Experts of a small language model.
Size: 10 layers, width 128, vocabulary 16384.
Training: a variant of Muon for the experts, 458M tokens, 4784 steps.
Below are experts of layer 7 (counted from 0) of a mixture-of-experts language model. Rows are named router (the router's row for the expert), up (a neuron's input weights, with its number) and show model dimensions 0-127. Each number is 500 + 50 x the weight over its row's rms, rounded and kept within 0 to 999. Numbers have three digits each.
After each expert's rows: a language model's description of what the expert responds to; "gets" lists some tokens that make up at least twice as much of what it gets as of all text. This comes from a sample of Wikipedia text that the model never trained on. Tokens count by the router's weight.

# expert 32
router:594427442503559475490497508480472556626538522466492479500583464561480615493620414404526439491494519461487523487534526555512490499443525544481498524544445514491522489411531521460485525538486492512369548517530487365475429523485535488505511519500510491518404486613572413493518469493438489563454450489548468530533489458563517491589474524436553428509445597561540458528473552433442374458487
up7:472478577529422491500569460509521506485526538538402423491525392571560518490433445447554541593570429474493563507448411511463582563568445490538470475463400466541377434603417488499537590531499506475465422531521440586523457489464496442522613432457503474522543554538576499527490428448572477485564488548547447479603508528465490482479564567491473530522523500458502477556515473463457541488534
up8:582481577522388445492612439535518424451561580483514499481517523544468471555459512499558411418443475476497528498529518511509492462601488410491554483451452523474600512517530565474483467517542551553567538532481521517528553459532442469610502544521487478558488552577509453484452496454549522494473435478471317536492516544498522491490538475411438460513489481552536471529509414465376423388536
up9:553465524513581517481576517514574589510491596577442541533556460496504535529511443514576454581541494570472490502535501581531560441497471388381404478484456600461500541515512432573536489506554500520500499479431455504488476482485491481505572515475552469538587522512512442523546420501500598503534411624581482552481474489449529436528534527477463493527498520553574599534436423452462490408601
up10:537433561450436505526570439481500453515468605484511421474504486627460500508473539442485600542452485532577495525515515469434436591404495522503446546507496513545475488530544502466520503569549524567438583576549496496615472456529490389510500482529475476474397462542430431626515487529473620532548535437514545459541543497517582550541563510406539483501447490553535553461501475504479528609482
up11:473474533429435600513520486568522556552454599563491419495502445565535449531496534502511514486541489541500508431553525539485523445409573454458343490478483559430499544600452559516493462529498469483478489485446394461522516485465487462547563523463498484489495530534567501545509467571541629517404453578447436482501518525490514513416428459431530560427425571476528592595485550519451433554537
up12:499561473449503526592570468557376522400474539528470523469520482556547475585468485506483463535593553449503592499510479540584424476483594442511526396526485499446436455441535557459452589579447503463434501528528441523610504483529544465385580399538525552541505527573462515558478491460502502522459501412491406472571506511453502465456456576459557507502437531512482537430441575505537489517461
up13:459623448484538525512508503507493565548527580522428564495545436509497532452441522441626478488644565513525598460504514557514553542565564490489485489487430457562455484576486511557538514537555536464510594423508495453584532508471452407572449497538554490475449461548554491518520407480480502516522553530391466493483596632436565552561550523535456494504472477533543517520566545481457572504547
Description: Clause subject pronouns. Subject pronouns and relative words starting a clause after a comma or period, such as he, they, who, you, There.
gets: " he", " and", " He", " which", " it", " who"

# expert 53
router:658429437478572452476537561367498516541548525448461491569551364499480556444577526413437452471489472538446466429529584572517514560440528520471478510574444589504492552512539501530489504511582472476471566518530433428446456534484525472463509477516451455473477507564495428517574497565449563466442511477544506538507498513480501556600495543510474441456482572597548494536500529465397421500466
up0:507458537498564501504454474436521532459502522506478474563513516556465535479435485376508485520469498532570535411460465570576489568438455630497479505472449469549573435525497508473392492505505650534483498519544410490498463476510553542562474493484557432490515496519507481557507493508549514462429495461514518573530532511464528529495481477501660497430362562490455431560481577343512489550571
up1:599566527491502503505466495513551425511523538433449452478402416536501484433557632516549468488530512474420384540589503492496557532488458397561553500518493501431492430480516498397471442466468535513513450495472501500431542494461480544453442443540530559455484530486597498567422448575488549523494491626555530474474494465518484577489396467469512383558429474516479438488465479503589433434533
up2:538490599464553511469533523495462502592509526529502577566481471487355479502597462459504506485513372476508490432480474521583530521489488460434486532528582485459532621515478399515486423501591548449434524455572584515519492540560514561426477490540535566433511407512456573542567438544450495494510526479533468583468474571452432449452520512463529479551531566506500499574607543507451428435457
up3:594446504452562474474556396524467490504556469545444432577514448562480522525521501414482470461558517467452578399552465480491573496549580465590521416428474508548559603495493566433514522525464445556515503505513501418547564478610481472516563545427477434508521493535488488528505552464475472451447546510581533521491419528439461485449507557395581484482442602527549496483424475626516471470462
up4:478539476462571493451524475588506420522512559459469511481538477543458486527511423455471511479533466477511408456537455574513470505422379468475475464486471530417515484545445530502496594563513496607439334515596491406498565516615436550547491428440484570507415522554478556509483473556495494501429455532544524479492471485526491533504551524428492553551458486631555433567536545594492524499546
up5:562541555461474445524563530433515513538555511462456445501471510540524503451488481422483488442473561501537545562481484608541568530546529437484523451528448528458493535436507563410560551549422541497495538509542548479508446465467519597478461506473529433485376494575509597503461556597573464453502452521517531474524550503436522424510466556457496546502479641482506473597498639545483405411407
up6:546479503494493436514537533563424489602546548516458535512611514427526544503500621414539586575476441559430485509446577533468540500458540473518477462539446459463494532521558477568544471485560437534460467472463518547507528401450494468488552415569450452523480442524445567404473557551484514509479586523394383574482410455442429453524423539491474479498495483439498431512448443457433532521553
Description: Subject pronouns, verbs. Subject pronouns, was/were/had, and connecting and or but in biographical narrative, such as In 1943, she, He commenced, the disaster was.
gets: " and", " was", " he", " He", " were", " had"

# expert 0
router:550477476387565573511483524458472471555422606433492574481575464550524545498486549483521518476558495535446525456559447513528588500511512378498480463512513479436495459439521501578446490549596435478428543572556518388463534492477497519557531550594464470469534538577553532492516454586443551472439421596483476493504510643558428490586443614475538524449511546543483532518494526481491489510500
up3:541394540461511486524468481538549501497442558470422494542440502463536530524535545426482485433535457595462518417503494415387545566640528466491503530432506604510501488482458511556548491529575491493503448584504526479503578395500522477643516531521417529538509464543552420522507542495420460505504365484448465567396499473493517558540488507469618492461485565517465528513521576495537449527506
up4:564509570419575555485533518475429439443483580445595551508490432539515531496467497490415559549629600483421517496595502445404596471503450540483518490547464451549411473474503492550445515496616545555513468521539540424470524504478523459572500471520480540472525565560443524514539510549399482557466477522483407430518465578561467558559441457491473504419500532466477491512554517452447504614485
up5:560508553534579543529535536409475497507511569547559581512515536539510484480548535487497509467526454448540539507489607535496477505530485462519422554576478475396406478434624447454543520491544518438523529482487557423498491514389508536574556548610406528428558553477533479522481548469510528487509424543484487452577542509538500481471525620479531517505423500638530532562499396516443593540548
up6:523529582493545598490550434471463466637531552486479544453521428495520538550479518513501492525463458554434541463537436518562617439566516457520445491577446464530512514489550531544404477523497481541504548559540555429534482460531439433443515492594507469481507505465496511559480492499428439474407494593458493569562468465514538515410482599479459414461568432579388528567509533411459487580556
up7:492476526429510446453474416506426585545488580445523478529577539451521544424512528421556580598526574525481478466463458497423566550496587428576591465477424487471482518508528550528506387485538540466551533432602501470540521464481579542548517503536553470425465483502557479438512421523445579576448450579519500562421436514468514471528464486470491454448551509632538486528560537443513463536547
up8:524525508419487512505456432506434509537464611580506445474500540506417458462443475536521532515526578519458521541507488457532534492477481524537504463479493489527555530550510357566461525487566559470458496552533427499540542515462512411442437573427422552537561522533511546467541479510422538405397559521540530513392588593516485449544474567491432410451487595512447523538577533464394504574434
up9:587463412523465452511493481491484464589451577544539553466536523479538497488571606460546520372546541444500556445469456525500580520648487437437524437424461536400482457492511486485417550485522401477469513544550465447520581527527490524462469577498460558465540496536547526512525399599496529515525516400521503509428560488473523426532507571433446523476498549563487523618566505556497485507462
Description: Copulas and infobox fields. Copular verbs like was, is, been, and located/situated in descriptive openings, plus infobox field labels and dash list items (Location, Interactive map, Area).
gets: " was", " is", "-", " were", " a", " been"

# expert 39
router:496572367542495511596538537455539587545468548568455530459502487568488588366499460577502524459613441480466547446505555539462487551512455528458509470524478563487406520551485486508538571549571479441480585540509501465414505491445472424433565577539508431548536447630494508502528500485398501545452453491540472509589624544475484464458458512454558461478526498445493524540467536435488497484517
up0:417513563490469435496475449521559556576414587439482569443507545593541487438530567513592444533527474511483452408534574483533579469522502467567588630487506467576455595447540497501440487570448500437462495583505455469442528485437494530502405469497474520511552442578501426525602484464356513451530511522456466479554479558497576591471519486468576479449481459474537504492476498492502511544521
up1:599562520552532477519463496475492555524487571423455462491526389486567518525529536450418448471574478529408509517506455535518530608419566476397524547478449515456529530579590531621494535605580480444468422540478528392508512471436469522558538505478489447500498539564540525429496465552439476570479454570430483514500487471510534497536562515454429450550484521428539454567546520499376453459470
up2:481442568447440511544514553512442500493481444516594564544486492488477422518469623554446456405514506519541520349499534426482516408408517541484443479499468493462442462481505439583543511484592543390455527512484524383498546404489523499590470528563479500485535437402535449576494484621459514617482478516504531451523510542503506542567508567445538546431514546449555513504491519522502501543514
up3:603514523498449576503538520501447403434450543434407506471507479462475457438465486468436500397523445536496519477452583446465459491408503450596483484579440627450398489490504482503492470511571488484483538518604446489456559435471502526427508506609479616541536425614487497477521407442593545461483462537540501512532485488503492569515489505452504567505540477521412503455468500545417468565506
up4:450389597484463514460455431476460526502547557593525527545541600562524550484466557532523476508497470566525509405480498464479547472539518553475391478471438426489537583537491370546538467552495481383417532531572490458521506478539560506464574448431552459583479484579494499501410535434421549557549521511480507539513549436499509539440470420498597575469459506496478551387461550474515479487528
up5:522535511498463547456417514491458465540508497494513464517523502624484542475568589486543480546509433589441444488522508510485530488523583520492506518522435453471444534526531484498462627513525505453475516395583455503426550451379516488521518578583404394428521541511501478526432496479456531456488563497580440567512561546507481470480301507491504430425492482494517493531398476423472472468555
up6:535506559474528532568602526398538499572529528538436530546453493591525497525617417600531476530523569546474461475521497520472470466571542512471489466510559511476482540467592473485391482513503487499529562473463444434516596521380455542476596476515475492574490438517496496524548573443438496502515433588429491436536546497485450553504643516540514494453497496411519472599559441468491532536403
Description: Table cell entries. Entries and pipes in sports and results tables and infobox fields: country codes (ESP, USA), months, scores, +time gaps, Succeeded by.
gets: "|", " ", " October", " USA", " March", " September"

# expert 40
router:560482477552537439567596504521550576626456549549515568477489466527491535508509504472567472531529520492433436423558531533493473476525531486425462569523496558458545613474503491537446546538571500483455671561606489505470510473360535492532561506457504495571494456465502482572593510472494490445403489479480492494551586552492435547490510562496441487509494535591599469582505552463437524475515
up1:550490417510465516498480566498425540504546467502514544495478446506482516478525464548441456557504518571404543520502465557517492514449578498543398596545437545499492562528435575547517458449557498423559506491540451464568545537360511602454471474486460488582526521353535424464555523541504555466485529585508451414481503521453596508381552511489494424418517515533469500508565561552471411530471
up2:494462414549460492503478550493470507514475508505508536407586498576522548538420593421481571499465594578503429487512441507522470522382506492520465457512510494504465507487534532484475487526513549450441544540530505510382621508591547565405443484490434481623431443485517567529554464449466448475456493509466533491596457458625468447542507511501485440585536575488554596523465546494514589469456
up3:492524491495565462470619420592484472575578553527532496568436482527527575514476488550460548444442481486539506438547492515472557489484580436480470489463471518465510618469521476356370549520584522466507536506490523542529532539479455465459406478420468456488475556518408485520537443477481450471494547467474512542570459433464579525469540452418516507438499613550558514501460479418534437619460
up4:497589497439411533530498488468465494657497597515515607413519405403515497508542551533571525516463536478514486498508475528496486376443507477425431534464554564471450548463556469468480442514588497409529531546494517521459458450526506562523459481499449446484502392414448458474459542509455636400431453491548561531509509536515470499546461520500420521501514409548492479544441474510454549435502
up5:522515568515496409547523513436564550625481549442531516462448469531528446469499503546439502428473566520519567509502462546576546500610554495447529398436451513415521496494496548453498498476512567434561598601521444526572413448442542475438412540460522421500421471469559499507452493569497514529480481517501439510548509507469541460467501541429395484487481532508530435549349445448472447432536
up6:509486509484558495502527590478521520566517587489488532458452387504497567504408555485528499511511484466539555434489465522493494468527453561529493521606511488425473436432498469523448565518610623487433516511613469576501492517487650507480553450545493499540442512441452566479508544460512429417472581417468440543472494529602571530590491563442466435482494512531595526506429521482463588533468
up7:452567492502450445450420462544476528562424578499557441491486486486401453495559502526559455488462526557507478536553489416489513517479475433512483556473466575522476522551528481539476552558560487515391439623495546481530505464483517468551507486440407500433484497564582481472558500508492471379417521556523528598588538464564530552523499534572443576556414378494525482549523513617510594493541
Description: Months and dates. Month names and prepositions in date expressions, such as 26 October, April 5, in 1957, on 12 September.
gets: " in", " In", "In", " October", " December", " June"

# expert 30
router:539528413512533483524591465456466509541520522533448505568548485570589535484556516384571417569542556473467521446588478640479539582429517411513483526458490536501478515510524485524595517594525479493468511497499508412548544450455461506456516452510568423488420494536560458583513404539474539577487514456545458599565530507476442590473512483476442506488492591566534514489494526420465419446433
up1:530542512506481455531597443531568538531552530413512552407428515494535469439548482473532520460567574537517571493408511505485529504519542523403513520459498514532408560432410504500522516437480475522458549488472537540498512479488557595423417445479506424493506456456554498489454445635582478375459507431492468472553537417465525459454401522480521639491430495458490504519473421471415496510575
up2:572502479513483491539498545481535461495588635558458534440506487510500486461484564480423471650481529510422483465584524455487553641463643450494519468516469510462654504528586550455507479555477500562458462501481523394528591508425437504505529403534487441485442505582547472541514500521525488520509548485536495558486480481463484525497569444488516461572546556513526441469503484438551437448576
up3:500476508538469395517551576466449519556464514533510455489447488588501397582511544503512367533551494469436432363521539549471555557491560480513470596513464523445415450524509452619464461526539535527469558610498587437566513419447453495457607560555558491556531555516510502460467459536492567518529530493526423465513542460531519511495441513526577528480552562473527572443493598510456478481485
up4:510520594535515520515527489464457531566448526571537536417405539429410572468556569559482522487534589425469519522501491495477450439609540566542546424490573477479469493435506404497530543513492468495502597480528474496557628570566462595451421479424560464444494518530570567470498486553487536533469531478558514468519485485410462440488472534378449546496457509543534519503487572390453569518514
up5:493416464491444473527503573453430518563487483495517514580480496614533542497515475496501388590599479535467591426488600539525610501540488524522493402510509475506519548574475539558470559548542498470495492535418425511567554517545521414532520456496580475503518485540560379614497464458485539654467506463599529496504468522464473579502428500520518536460511580491548440472485552449477498467455
up6:453520525495528557581457523492511562596582484478606509499545604512473532511487537480526492572489511490523552491525547560443534470568471450436537444492495480505505465451422474495570510531490443491395623510482529450445493493438405475572415480527498513404530428577573504486490509510425495515572544509602535501429542557543472414540525458453556544474508546542529575504370370417538511488500
up7:409356442533595453500504454553490496508504428486536548530538469573468469502539558481609441370558588496459495492418438516467441577511502496545503454440437459530426514557495502513478489504490434503503560443440532511644467437415448526493500513591483430543533527612483462469415567496568529454536513525538497533442550506485516506530553503533496400487470535447507429449572517539472469447524
Description: Possessives and determiners. Possessive pronouns and determiners before nouns in narrative and quotes, such as his, her, my, 's, a, especially "his own", "her mother".
gets: " a", " his", "'s", " her", " their", " an"

# expert 60
router:482465412494516442471526542403477506497576494510452456531490447494481562346559540443506423486490467481526540457558556539517510549392435514517478499500458517531543493468591534576547513516516506471413596550545554472434493496506479498500541411614524436602524490521515420482569446523461560427489501534477523573525498584408469502576492480485488402458480631546523589500511573509440448472466
up0:602492593417539472510528619444489605562488504464436530507500415563540546517562560472510494481569501519513426485500423386466545543485602516494454544506514432506489484526489514545451583565539537393435536484475553536473515533488522378468531484497517491536460454541580490523543431448543504500491477538458428483601496521478463438570341554474502449546450507586586485499542500534488506479460
up1:452566479515387448468458578437473507519523561438543520397566454506537534442443521497501460493563522450510533547606601461523466499513460500480412520495382529501472517513509426538577545552491497387529577563515559513446472480477542479533509500571501503504617408465510544605509545394499517493512541481507457459525524499390468519569500534481496472456489549594528578497429497522424579515405
up2:519460500534562492546493443493435583454495503543501538556491474453471485559511504535518455395441443466501484395581360528456557483513514518503443546513423542505503499510467460573517534537451499475545469508490554568469538589499474478509463445477472511608508409609543399535493495524508482478502424560380503548534502367458464558538618542448489487542446537499482605469508542510595425561535
up3:542461536465548473471468587461576551424483565459526466539542453580474565526431454478488444459547532524515526524543529551486411406508528516520436539523558435556530445422446551461501458542512490462474609499458454504528497445450597463411530488585439529475551443564472517494520599597479557522489447505559433515534583545575470426602474495537559474463482630538435494561504475533475553567549
up4:549534473530433445503502502550487598554569470564509511533423499498421559403483505500496491504507606460566477507499431537545567482483495521501527619488466512449541550493630457593521548532451472443491589526559509486452510547489455454383526494480528574523443444501471455467550457472490469502533585419578548513519509528524538531465542528384389455529473462564485560561446639496507451506429
up5:499494490454586605565503508547547531495504484490497514497518458485438584516522546542521451463449504529478538511524438546465591506473556483468437477540486500531425570464597552511562472549536489531538490450454409594558461500490461432433536431431469398532407468580587456653438456557536563505513438496491497522555516450505467546505489564531524494499446554584475575445459540507555362581479
up6:530530474473525493540490406485396539427518526524447502630529497487488511494512563516474457453543482507445499477485498530460514370484465463555499453411567484469512493450564483579545464449531577417415556486517597440560423428447498523621473502525456476590515576508471556446480438498513531524443407502485471471567585564393509470479439502527562424544602523531474457519509459528461406499453
Description: Coordinating conjunctions. The conjunctions and, or, but, & linking words or clauses, strongest in headings and categories like "Arts and culture", "Track and Field".
gets: " and", " or", " but", " &", " to", " which"

# expert 38
router:580462497451559479461495430448527469514511555482503511550569421664491576477453445362534451498509454482386567522546493516496573600496566448457485523498434518439484504492498520627560480561517503477454553579524450489451550530500522482545529484543501457486480532671570425548524433516484487575555479533537483541549503540487554507475544539491522504448458537513459488497430524410444445563524
up3:534506453515475459480585481537461485514499559497485501560607544553499550448488446378535483542519507500443470630488503488496524506566524558440450477434483510510555426512434443535504628533530458474454620487446428481530359567534548459557503496429503483481440509573460456563432389456478489533557459461508575477558521472519509494451607482443553496549590552499496521540491509492522607505427
up4:588511436476531494529405508424459477450614535465500470405571531529520435518485442444489485495466501497519391537536483567623547566495532425438490518485427455401542519459505533439572496562506550446446501504539431451532447515513466531454598497572475499501467495508518454524558478507508545562506481445484512479490539572525472414485625507510624521469421414469577526465380523461506440469454
up5:528543544480537457514458489436478433494595508528445543569543533573547558549540429434504524448523472448504483428404487549416514511486511411597419473485423549468559521444509502503667448545490462432505541558464501456450511502515439436507561428440521500495538556582446479528494572434379498541539448508544518447596498562461548482561469515526435491556463441497492522532428459550535545555584
up6:454550462447579592499550453443498413485530584582541548460513563504558581535485514442474426512518496551454485483558538504520429556520491526503448513513501503416448544516638582566494610512491483499509432491462426450544514470461452399475497642618413515486446589486512443466495501439584507471509438521448420498568521445496464465501442446474585498463474508485533468426463491530456468506548
up7:476479507478544534503469503547456493468588465522380444457517525567547529508550427582480493506479509502459499531592486554473448501507515378451430497465433491492501488393492500455537459598581489541525461512575490395501489582418445437480489487508439520524446525517569456521533496478490448575476503552489521526489571485542514620528437431416504453413534467516498430484502570402486439328462
up8:404603543449552448494441546457456477490529501448519477621513527531497549450518537563551473505494465453478500521448336554431486499419527536499483449496444544414588443460557482630522503578481522381565579528449458571556455484505484523492457531503534491506463485542573530535490502542538428529501472514525505551465368583528505507454457502478507498483415508561504567448447523530459446602529
up9:439524577533497479459509487442521484513472472501555577540487596597506561440445397402480411438533494451513528526540503517479521488528543483399445514463587538401510459423468555566502410553558491413575542469550485621492444598563534523522513412511517467494509530487519521523461494534434550566562464588574543494556536513561553452532505569445525478474501590570460579518459492462466547551522
Description: Pronouns, auxiliaries, adverbs. Object pronouns, reflexives, auxiliaries and adverbs inside verb phrases, such as himself, them, also, not, been, often.
gets: " he", " also", " to", " not", " they", "ly"

# expert 44
router:528406448535496531484590441444530530568521527557480514596446504528560534491487626433579410497575534526507471424577479556495543528468540396502528573470471476503488512467546530448462512575534532496532554570605452427487543393485530448603499502540610505566436527471569489483507517524457623459477429525519472524567515584416506544507549454475502518462432536458539507463536539555476458467549
up3:542549473488458542509538370518419463496453458542497546557461569576486503439588550538463547438445457518410534503542448479586528593502492471533515400591516551516489516529583449415470524556511472450483482607573450480477559576495501431468446457473544533508482616437513495407506507492413493576593580521483509457573452523480466482495567527392506512505496545562591503563527519489454498466474
up4:536547479460488494430533512556539476539534471420437542513546547605565601528459473480546478435508504473413534547487431565480534538588581480585485475587434465445511434497621479478519481484532552530400562493525456466440418468479475511474402447520491560536477469552426488384538430484476481468474543503451489533536484538512419553548463426431465477433472548387567527547483431515469433461562
up5:556521417502531521448573572507508523492526559556480560554480633516571578518484482495507466460512493450541542457480498517466507558458601485510388562467530531536513608469462589556482530509522410522467521493541524474536472529450528459435545512529559498413518592531528501439525518389557519459505604519527472501494518482468558504470465450509509546400423534541449591428448638519579472568408
up6:555398490396495506545525397481468388503480508469450535527554549563557554500554428484508518566477496491473529482614568569516545553494554414519510534525458510614461526588521527460545473544460477579502536557604506363517512395483463498559460494568589387470526479530537522455557564437539522478536405552515460493541456548501471446596514479530456523532467502559476530479506484524535560468506
up7:526525450471463547487520480452501496553420553486472474464512469522524462402513555379492526542498610392532532538485489487433526533565500466552514639494562443427554504533442457500423533520516512550382610522569476511459498450538464465521472517532534444571542530479518467524567456535530609375556460492551454456423519487524504482489507571509486542442474534519582495468397436440484587420540
up8:640518409501530508551511483465500449551513543547488435525408437471506517457459612386471508464467537482489523452543614592564548595456629447486543487480402520421548574513522509446412544502477532531497575450504496408428522456454483508460436562594518430503394536541539505534562441567503536507492507490563498540507561455447504499498487432442520441486507558469512490462519497447528465490520
up9:473503451436408473446542539523453420468421618545473469464413506588510519454528533476493461580511526499534553537519568407515467619511395484498549583548519518501510435455458553514462567563453484393523529468478522521449549549441430579512566421535561575559537582525548535461468428531488449537489460539525453492591552530529497469377508478484541483500430559542546454553496468475495517508413
Description: Prepositions after verbs. Prepositions and verbs heading a phrase after a verb or noun, such as participate in, for a living, during, make, improve.
gets: " in", " for", " with", " on", " at", " In"

# expert 5
router:574475472551546489530536472470493630555492525481512575464458448488529506424583530406479515476566513519423428496502562529507548505561566491476490571480411583485468601504571418503578601562576526443451537503633445384365516448459469493466487484472508459509369535550499440505529522575508515488447461466549487496486519500419514532520555503527459475449486481521500515525566510475418519524567
up0:512439532496502498556525442511533470507512573504403504592500447500366440450528539514481470494561497481486541564529558510478516538565551554494474509487547598381513511507650474490550519482559519425524549469496431422468466545493507435589427452502494610523399558547561517606537530530525426464459478459532553512541519511445440541469643534545563484422482532484534466525554528437482471546498
up1:472482518486521530586506545524401579513538476524528639490478557502532510468428464609524447641495514427506506514534567418502540462575509422537484580481533504501437572468540463547511385528460484464484528500499530399446559515489528494546521520403506439504555475511573420465617537543507499439492455512532428448447547470548553474569523467564471505447518476518522454547534470382493386482519
up2:554462404433459515559487513381462520528553552553462524457483458439489497416519395567472433512556589617503566472581520504481567456526560446402519498512581549512521513468426470624517440529497565494595552487566576403528520511524425567521463492528504514482581500432519492509513543445473512464516536526613546498461465502450434555413466488531553477434526419494502535541523496556461516453507
up3:510531497506540552542513510457423501479423517386510619456498441459468528481630528434473504608565540516494478517457616511487481448545560498483600528457420530525483572445496393445524559473596499468464522496500467446462541404515466510448555454528410452531482511566439469464524509474497531489488438512557450501403455504462429523484585487488517467536438494488577594506482419573463526460603
up4:577511545485550525517463485466422621525605562449585582525426507488450487459602540542472399471510464543486478556544449444513500502523493481424481511450508453478527546499488546425598511510497493516405544543531477480472483433509572427381332574416470518484506518525469532394469527496515482506532513482535520517457486450536496537559520479537562448414550493549468517496563593521436567579496
up5:516418512498523514570477423520432573541492466509500523447500495517496498479583588493532503493466552466492520449436524633467563547521491530409484482446502507527521524441458474489558509486619510524480548533396440413554386435511494454503486571492510523537396488540490415513441507578577437463447517377598485526524484498504471595387568531501504443484528511559483461550488524571503524439615
up6:555531483484447465531616433531514430511538529459558546524390481502552574525459563405415515462417514474583492490567602522583528582477534414480544469531441539406514535513563506453399532515534562519499521459529496382412557445406491515500414507589464458474405564516529516483518577493488543534484466544496471519529440507473476520528483527484471337482508570480501468449496488500505463517519
Description: Prepositions after verbs. Prepositions and temporal connectives after verbs or nouns in biographical prose, such as played by, resulting in, under coach, After, during.
gets: " by", " in", " of", " at", " from", " with"

# expert 12
router:543487493525537520531569391473488484523513597455487505572483484532500580477522506446501492532528506459517407519658562561486601560509584423474532525522478561351507583580540518535483519572583526486510511501515473481506533501473514487530489479600456527521433467592469397528572481509425550545584490518515417481537558559517551532464563488471505445475437469492511497490513526507394372438477
up0:509470555428474386409636426562521506502566579423494452573465439498411462477460565524504481450470495406516403493468546501570577506473533456447526461451531515350556600503520454520506463532567640483463500548567471544485525499473544431494439436426530466550480476565576435574569543485485492547513489525509509491539479509479473525505463499506501496523498515452448530459473420530427443535462
up1:541430490467462440416493439453516470516541633456536466561446536508429477569609560505399575491550443467529421500482567502395454516562504523459586495536580498479441532528464525523510526480566523453441512445526502429426464563496529501480432502535483444500495512607477474496600513542401575535540477487533446517500566507478495609536444450535489377541485482567551529506502474509521508550384
up2:562478537475550557529516541514448544527486555480413550528436457534513481495566435425452494552502507486444428601596561520466483537462454431503537572543485450491493527439676502431580492468559475427539524461542386484496426500477562442495409508564481559532485464533565422583505542549545480534571445569498480410501506577483489518512526475518549486553380485543440538432520494469487477580496
up3:504425496445504565539583477352500519497486495457605476592529476520502428477494488481515423522508523434475480455462583441567577438505488556544410530491551522587505565430548521499528563502535482495579463565479500539467490524457498446445487569493449412471518501430504339451578471541482491497478465390503511545466439585575550516495478510585493441480521507558568541597436471488501419518488
up4:518449532576448476492523516474445526620565563536459582509492485548513486405427465504519536525475501496452520621587465512483609471435574424493568547531422559461501588477633587434491549527493439573533532479486477435479537454464503528517504440560522506515467495520487526481514480515404487484572557531509500493475485451586476554549506414518404410558495434452456488473411559546428453564486
up5:477437557415549501509514484466405470614502486449555515523498518541535500536452531472511514538518424421542535476494467567367501436531445517433522517495544498425468495404425541596513526608565501573385569482549549488564495472538492545494570551612531459541524473538465547460495435535464553552499420536556480486512558545500603467614515508489524492397514547504505503469458536513390529499448
up6:476456508496513447513491418568468519548558534457425479499453460584517543510431544522371548594534495503493464534520547481494447432470499516515550445554509553525460627487565393519503468514510491458531473499450531507465432444416498472519578503446495529534546430502522493523506445524431496530532367400561413492479484514516497659428476408541463501406525515529497470568488597413444448494485
Description: Perfect auxiliaries have/had. The auxiliaries has, had, have, having right after he, she or a subject in biographies and census text, as in "She has recorded", "the village had".
gets: " had", " has", " have", " he", " He", " not"

# expert 8
router:525440398508544535514523470514556541584454569546571496522477535480611522405477468499450448504557549500474491511542517467510592464449478419485493527504475484493418537465538420466557499479581422487547580524608440406542535430462484407429575400502517459509455490558478494542584492535530501437532527561490488598599558503442483527539578531456521395481497553582543549577470547529515511451506
up3:527514478427465526501408422553533451515494510484473568483545492479590474461493476536472536601548573460466439561614521533420532440515450524450465477484427414419483497504477535475439484497468456547492515392542418504460524388490543502428509412523521423538503508580530458514534583487511436492409487437563518484531440474388497529500435450381471463461598546440552458501517588504451449460512
up4:516477521473399463490468510619570466397451609478465544480540489433603540578458477474492449510556547530462525519472522458501507498442460539468511479485402453500502533493539467511609449537592452520564558492503442625505527544424465519424512411486622533535373603487503464554617574539536428497514560566544471528504448476476500493452544490471515524567561530519502457527511514527492492529536
up5:573455511485432476487463412499523499552506575467553536462432423544496463528460470547447579541502600577543533457503573561353539483483475481484573497485482491565415397479494397445454540437538523445547529405511525480506524501490455435486482455439535526439543530447463474494566466501506440443469497518504502552486542520476448487523582487573474432531566496567616470609499501372467466587474
up6:404520522517506480500531451453483596491496562563564522507542530465574516435460490509503576475565429562469505545543540554488628478507530505480449583514513525383530550467587514577482473481504464470550557532483592522540545475451513531459507482474500478465468501597527471544466488556472481491434482586577487478529541469536499427567603532460467475492430428602516643624474475588446550431534
up7:564520462466439577426494500450570435568469568481542496465462487531521526410514518397508426528553524461577529456535629440513431467406518488449450534582419572470407502443442460518484473535507400519545417546599407479506516586498431402492564515503566583478521507498504538486465449535478516414493509483427432507478563533556451529504429455480504494614526518543501473509500503508447543497454
up8:485500495472459527534504510599507487516477524523549546503585468452471500442461459478477405599544507405433505474426518442505601551463487415503533591532570467466592454498478481555518430456543442474440482490593367367499458461491473499486497514535468428483449472442555446471557505611563483380507518555484440525474450490520447551542480493444506541417479550564589425516545521526457524442499
up9:491533491523425524482465486497442560541490616495556598497495520377583567510526487440548532581526450444421501537501548513519561489527515403533503468465527418430399610420547506455605571483510484481520505546544490535504465543450469435467574561433468516491404464464486537530532430566557471480423512543403447524506454506492460528469446509452424407554477552491471471554463439483498400461538
Description: Wiki section markup. Heading equals signs, line breaks and table pipes around section titles and tables, such as ===Studio albums===, ==Fossil taxa.
gets: "\n", "===", "==", " =", "=", "===="